config = dict(
    n_experts=16,
    router_score='sigmoid',
    routed_scale=1.0,
    router_bias=True,
    init_std_router=0.00647,
    tie_word_embeddings=True,
    learning_rate=0.00349,
    max_grad_norm=1.0,
    batch_tokens=[32768, 65536, 98304],
)
Below are experts of layer 5 (counted from 0) of a mixture-of-experts language model. Rows are named router (the router's row for the expert), gate (a neuron's input weights, with its number), up (a neuron's input weights, with its number) and show model dimensions 0-191. Each number is 500 + 40 x the weight over its row's rms, rounded and kept within 0 to 999. Numbers have three digits each.
Before each expert's rows: "mostly gets" lists some tokens that are sent to it at least half of the time. This comes from a sample of Wikipedia text that the model never trained on.

# expert 2
mostly gets: " January", " 2006", " August", " April", " July", " June"
router:512517498456526547494502526512512443502509543504518495496476423505462503503497540468492477482483460454521503487513448453567556520438556533497519477516412487468505388555491487462501537504420490487540444504465520487537568532513471539525553403533468545442491473504566507555536566521520489541496539470466484472474563523540482469549503596418531536478517561483519527464435514449469456554460532552517522500480505509516455547504534506578499499563528486533430507450503497582576423422499406567545483512517564451535491539440507473405480483459492548417470510504513499528523491569468481466
gate3:513481505461463497485481440565453524536436542511466504439534493489506483541563469540473480470446537504483455459523503441533507461452487592481563507497494445506535514499512529522477482519569415533468558499431549438551475570480508514500474455539433466587486471593475481599533602526496503544479481473576505468428475525558462466579388502579535516509489555559519500540453491462500471499456439486518476449432473512498510464536446521527507509504545487498428477508491473573491466441470480524557539529519483464539539503549449527510488472470484522450550479482458485491486433533528540436
up3:508454469518485483454524564546462427455621465492494531562469525534509500494532413497531480570575593509490497526450489506503490516521557536484485438487472527491462531492486460540527458461485498542496514518488520522454435465464479459480505536515574466487497454438508534450497497560468493559544495464494543559535543497484495460445585495531453423598566416498541446495575504464477486474489505464497507518546485499565544504523528490439455494555485519453493540515418485457534517466511525550472515569447518455479423502455526495440437510494484476615466514514480490509536428523570548546

# expert 8
mostly gets: " and", " or", " but", " /", "/", " &"
router:453452437472388468568552477465512518507480491547554481494489446484503551466502469513501542453485566522496479435507480494519513542465546479434415466503564499533531436460489522539503491488518533502458574507510519449534500412476523466517599433569500517534471466414510479618411483532517521482507478503447546530516527534518495489429545563481521488495442509513551565492500471521553464521557461508502511513472423468472466459517502465512570532549473418483482479599526493501525548504438424484504515459526460506492540521474526562522539542438570454443522492553524527479549534503529476518
gate0:528515449466429519560540485425549532559515504434493550433471481488426468438419499540488527533474519515499487529536481541556462566532574473521487491474452551483486532526465495522472485517502588502483538372532463485529467463511525497546525464523506427521460491512520578500505521482480520545484518559531513540443462482512428460503433485524495488546494491530486522554557491529570508498529523471427565461476513460492532505403522498459524533498531540461459520494552472480447506558428466550478543537470462473538532437468447562415470538501567426488440457503495567524442512472540491572
up0:470472554493447527560521550542468501451482495493468454498572508434591526541521553450557443471542516532489521449543503497526603504485474512428443577498492506568555469528534539404461542570519454500525518589460569501482486472434515507459546514501558516487517529502476499526510415495471493485500591472459486492497493455405548517468500473541493498412555505550514486521451502542532464562498474465489468470460449565463527503482469468502473484508548479512558539516472487572530498470537461430468563526526522539543448522490478506494504430431511532531569473475460436560480453496495423494

# expert 6
mostly gets: " the", " a", " The", " A", " an", " his"
router:551506478575554499559507500570545561501494466457478338490505566479518513515433533530575520536486565502518511526435514533507521397509481464521502438500504410481544572530465521517504490491559523510534517486518421505444487535494510477511511447454540542498518520526470484521486558462485532498516452513451453467611495413442535499527446462526517511575543510456506468483476500517472458470575490469490533496465485422509435556503502490523523426548482462512460488467502482561522538525476462585566507511472536516384452471471468449481538464441489511459545488531532501503503479497520462488
gate0:498524470487528502532455539491532466425461491472465484512494515450534467631499494453486445456576488508588558516422515568488446534498477496475494490518502439484505587515502545498431440433553449485495586476463457543542478514454548445565560510436516540510521475523489542502467457508500485420479541524484466485504494478522511543477418434456507483521475568505563483488469506531505485512488519467500570493450458570437478581444544429505415463536455486520417496500467515568514483497513575507446482511524559508472560457438479535471546506442491541513489459483485459510502545539520483435
up0:516514522473457463500481521487518520468491461521483504434523552512538471577503579470586498589474495503581516551385444541469457482510512520492476429487446471455496533476471486535517392513547559467487562486467536589480446521486524527531544427471468576569449486466509526453461496470508508498535458534488499514539545576606425499504454474468476529456511538517506527445519533518501566553488504554540448466496431507483547526467500519506451467544470448505423438557519483494493478511500436516485476457488531467540491547444471450481548549471515480482464474550487434440519586524518480476

# expert 7
mostly gets: " it", " he", " who", " had", " which", " not"
router:493485604552509538504499575471444415533496488535417574479530522535531519503617509494456549529474423474524496495488515552475490467445498536471499512529504492525530495570517532593517472517487535548570491458448504483511500455548457453486559515560469459468475521498535509442584428531478510431473555507491540429480504453526489520470485551492473494495449498460517489517444478462489497457503456532488491525480487559468527497489519502593482534497448480454478494506496531503407458447464472465430584525455482489541574427455538500445495431583467483562572475491450510557518464455461483501
gate0:538520516495489504509487524547511475490550522533488534496568493507497456487520545574559528490431442487545479427491446483436452490538490479479482589526463526488423523581467550510519460490360527485551493538502463475452488467496404531478553541504452552464551430455472505455491500437509574471531550503452516461545495520485482502410540486436424537480471473503552535447433464512471499529570459499516449515460557572487450564463487527510520485505527537523522497460497535479412560526496499399461452506484524509532545463540544484465554547524553481481515495513464462517568532491458493441
up0:509496518497431537511493504503394467513474532510483556516538524516546483466491545488532446469389451483479516463430530414534478459536476482465526585533472551549484562528476514516493439513442487508479496489467453471453473493548487548482573519414388479389498511516537523477468492510611530488512484535508554534530514444512554378449505434522495524484475494519479467463540480454527514568511503455547418508493451548499471547498453455461497507510532499499433522492502539502463531476514446463516473523468493489501526414556588545500542515478487464512502460541485518500534553593472527496

# expert 9
mostly gets: " MPC", " Total", " JPL", " %", " Votes", "History"
router:530469547471518551485529508556426522497536470440494533463518523495455518472503465494482528554471506477430471514530552503540463433511524491534437555525629540435477485453454509559495546423561500526471560478521563507531453499495491481446514488448496518554540475501542483466477494491465483452564494539518507495500499499514507452496528488501452475474405476559492534498525487545495464408497525467455513497521570436441526445461510529495463525580536484569604588508511514576486502472483543571520562492503525537528526499473515546471397531501553512570504440563510547436412462492450521491
gate3:501523529439468513486478485516488538624556420456456486477527536576449441535505579571538496462481540553457502499524547522522522474500486502583550460526475375463452474555516447468472506516447495504552502447527555502469463531500525534548414444457485451488523510511511563451474401471541494520518458399489563508536592509476501435494521447507446479542512510441480525445512503493537456449472497530542473450449465562518474483507488505512471449550521533542486558451484496535503481490455499448514499580458514499516496503447508476511447457498482497498563552481501518510592451513444503526
up3:468420488501523505489521549438523497456487509516513468548513517433549485465526473469517489468475542464501546509508448457451515471435494532499483603444531555495531452469543569516517459558564544549483553561565467531502512511536491451471566504520533517507435475521480447555570565497492455472459496527490477519473435506513475526523493481478512542491477458568505466485486509442497539593449478499528540501580563445560514486524515488477553516420491474510517429562576560386437470541501555549434515477490464511490517493493486513432528510433535478494427455484513466564443505475593433487

# expert 3
mostly gets: " -", "°", "′", "″", "-", " •"
router:520492506522500484459519494499463488515536505512619516490517486484488526549518464532495476603557505452528503485514511557538558594500489543421617524509466452480522459477455477414458449516588483510450540487583464489473497453579509501504502529531545467440487512447546516455521457508529466497496490541454456521513561500480476476579502558478530469490481459526540474541493464465557578533516413450503472478445496585552468475533466536408503433511543447435492518516545454426530485521403565552477493505480566458550531538470499485466518519508484467502481474469513450537483479492511442506
gate0:509458517434462442446560519504509486446522495485473516562445518522501447544510429552548423560462523478459477554504519552479505492577552538499514491497509508554523503464456510507478485466488495493489511502519529431539475456550493418529459531495545467454577515483528456522575520437534512513435492521524501519515518468551557516489455524566449533560454530463515446556503419470509524450538426486518440438495506548531500478471496442461531490536474435427435515518484449460420495576503549529459544553462518546466448454572459535430549476510531485385456506469547517494431482548517478528
up0:512552561511519521541459563493438504579529490586507487526472490461476535591456514430519473483473430520532471473510542549555518466464463465493423485533472479456435478527464422461531503487470430586569548532480502596447483513488491514471480526456468560572460503444489491527515457513545517467512480495531500479498485446478503432545513512460489359437491457507493524478589480470474493462517544498539478508536532488467573514535479489480461460441503487541493487467555540566513541461459560498583576522488468472510565506454542489538537517483436514513526529502484498435534485460544574457

# expert 10
mostly gets: "mon", " 500", "oph", " 400", " college", "min"
router:523480522477512497507402487501491518485536521573473434493589584582453501444452530487510416486446521479489544523512464465472501462581449507567501584481509481564530458494518472520532513533499518493506530439499550526452488519500519513564393484452530537478544477547494499427487514504482523458552525517543520528470487526491454449511417509481544525510454519467490448483604576438522539560515490481517476518474467572525504565477529453488572560509427544485484409497467471483482518501447535486513476575501450581459534511475447480511490516507426542439495487446456564480473530440519468521
gate0:438477499462480531553460424525530523553544498392528495513492508515532539473500436482421573468411474500523473452461518471527495525489530587440488484468584511515489533555519476570483477535494557491492520540522520522476470543488522565549420505490485461500529490505482515436582471435494478559456504568558492559513399520533475525469518519442468474468529481515507587482539552500599486526477470525498508483454534515508484540523535507541521560458499582487540476456525481449497518413549464434469517491514482549503529535510422477506508499456454511474476519388462476456488586495471548534
up0:496470494512443590489484502490506507426446542594501533501482513506504458565546492516432532507506501499538522498495433462422521483496484500509537485535435468485546411509492553531402518490537459457518467496555461518537477562511477498480556581508565511511483578455493500462446490576465407529504483467453449506493477557456544537493473408475508469458526527428484494547441485514501482452531532603442495472458526475527505503515481504495514459495491453572545609474552508539557472556436532490523516475587538464524468524581559489455450487513510470519538503516550481498489415489549483514

# expert 14
mostly gets: " during", " However", "==", " after", "After", " During"
router:465528480495506505512468512524548515463518457536479504574486468452520579537517533488473488527516461415519466536521508488528461511598386512561457472513550539502389615527580457456469494549467475471543470523443409588484479453494510508491470531473470479477511503540508543432518534473496514464549474471557511514459470513493560467508498490482518519505488452446448461558517550533534544540502594510576531467514570482507497430415530470499531476457526474518455499456498497456500485490520462459477450466526451505504476539594524466521451532513435436507484572504555459492521541480523589485
gate3:456507528522494474426499446543558584460481442540450518569497468494483508539475489513506495343495531510562545499484525477535550526574478543520518477496543539491434560542537569457392504574454517551489452503454551505465457508535542494462502509562530477448571567495468477433495470483488552495466429549560473486499483472532529505469561556454496467512559537524475475515432553550473452514508533490539451499453510492491524454458545478489459548461511532534544549479526545537533519507507497505523458435481470530583483470452491533520506470513502571510423523446520511610477490529524505519
up3:464514462459472526487487474524473548438482460484487484462504541593505475492490504476426476574450487530560491558574456473464483488496474497546484480585527371494567523433476467512444474504473517543569585500558564484415543487486517503489548534433505541604479547503459503491510510485513511478482475566418510523530495510485499567538438456530504516493506446499514503616488465462470466462523557558446501483441467535536477557532471543528499488491546441470541464490543470443442462511485460480469531502475478498503499526431503555479511531475560427563527543502454433536478435494535536515

# expert 0
mostly gets: " in", " of", " on", " from", " at", " In"
router:516546460506439470513464479461442430553451488459499540477462529439540500428524498488474461467512556564556516510465522438504452504442587506516490510538476507467465500507597482474525474508460507464489524495532524533589515547452534530452492449560489442523579502465539527569530471501530542567494475501451527507488551543553478440521469456566457506509487477598430552479498532511479463483500460475517434487525537517550480478531527471473451544470516512436543547515508485528548444534531543523427472402514564509398404511526493561543462522450505486561470526476439425519533511499528467525
gate3:535500507442482496494526435502466504534479446473472562478486509439521462509460429523479458607562497541533538469445489516474519576508578544496557470505501513550509516427483532459483506530572534532586506578546492533507551479494457512464514484544458469504537456528545553476534472489478503487504488517531495453554512489523429530457503529532472459517470516487470475531468517595452463476498495445624508486486470491477539513479446478538439545490484530507588478511442488453498545436523464556472474488489546533504371454563484517491485477498488428535582461484459543562422400493509539496
up3:489483500560516518467464466456497554523491450479511458445559513473458469496517503548524463507514555398567514465534546520510508520447447500446490502558461468498519523563444474445413443484541470457476564481542522493516513503472511566512545506538581495503502445471446518510453454550462475502512547502500543457477473465530398533486450511592571464506543482484434511471480483425558494467429462557495418555517557493454503443457547523487581471526516583564508509456518422513446490466497485517483581481536519541556463436538558505470520445504566498555464523531466477521500480488456516445

# expert 4
mostly gets: " |", "|", " —;", "|---|---|---|---|---|---|", "born", "|---|---|---|---|"
router:529616500463511549534467511452483499501478490525490515487437549549496469445511495477481542470515516536555471485541424533479509497482534515552456544345438526561501421449483481450578529507466480497544482490385532444550519526450482519506503487500446538532548509544537551518486550482527440499474464484449531538626489512509510520467515420570511472527544515507529456498488507521384492471460508557439464520438488430447505548482488509519530478502526512501551480548499433495494537551553539485502566517458413512562488489497498507481526459471513538502549495540434539468491525479487545522
gate0:508512492484500469416487576583476503571468501536531572474504473540547504445552532475535516438481488507563494546518474553484482490498479451495372493522430537488432474509466473428508479488517517489526509565492487548541495531573434503464456449464482472531469468513540535490504558448480493455398486496485511532522564466472549466493482457511572544505463440444507493506521480529465525544507469489491413475542530482524440541494515430521522537562464495530460490621474503511496466540545478535523530535459476499547464449511493422497439492421501503441598515479457415423519478493538517489
up0:490479510545512451498446489538401481497513553513489549518543504505553550491526523493532489595496482512513469502475490513503508483498504483486398492566525525489456528470478499464532498545569496506451549525475510530434519498497454449465480453483527476518556477555502490463465487489480481459482511527503520535512527405549461489458539459583497520600443513469508487527469457496510577466562437562497495488549429560511540555546457494508447478572408398637439533537463476440494475548568591541495499537524511471499470456522496539466501512439503477509436489463491455539496490460576440510

# expert 15
mostly gets: " (", " \"", "–", "/", " U", "_{"
router:498494419559511464441594516469448461506524520506455512536482498512527519620496522483554448484526496536498499502454515482465361495469531488442507508526470555501567485452514499493517447415520511522406464541563569550502549543484467536561498462463481478534560502520472432564427529495539529523440588486522518489420500501438532572463493477479581520467529526543530483410474532497460515446420529520505547518482496535530520535495563512437525443573567433472502442464449510476510530514497517480489495490530451521502489473491456575509516538439468509479512481448488532518516476516495527491
gate0:501465423493502487486509539525428507474449547562471569505524484495503479516449498487495544559471528503563506518506559469584514569496544447479583470600507475442527575517489571521490503525485496569483463545540472492511490499460460464475508509437533423468508544571477479546500589500507494465531494446554549463499516482491475495469480479491451509412498481460513495478541471509415547566504490426496484523580450509496535515480482465459454431557546439502493457580494505481512529466506573522539405446483499537511595545552492580521489480488450502506576499487519548551509530527568540453
up0:500500551429471564544455498522521452500464506477510451476499481437437498474524483515537437504499462510521551535507544503470469474584555514460530502394489489520480521468501579541532480585481517524515474537530552525461538510491549532528512555520479550497504531526484483473521394538505527566471502487416516550521509485523484506426451524519541519493545414535498490414478480503547505499538478547519521498482440506514529469423491538473547509504553425477445498485522453466552491492510459467471483531500429525527417393464548519448542427437498445476453525483524531562506452404416435555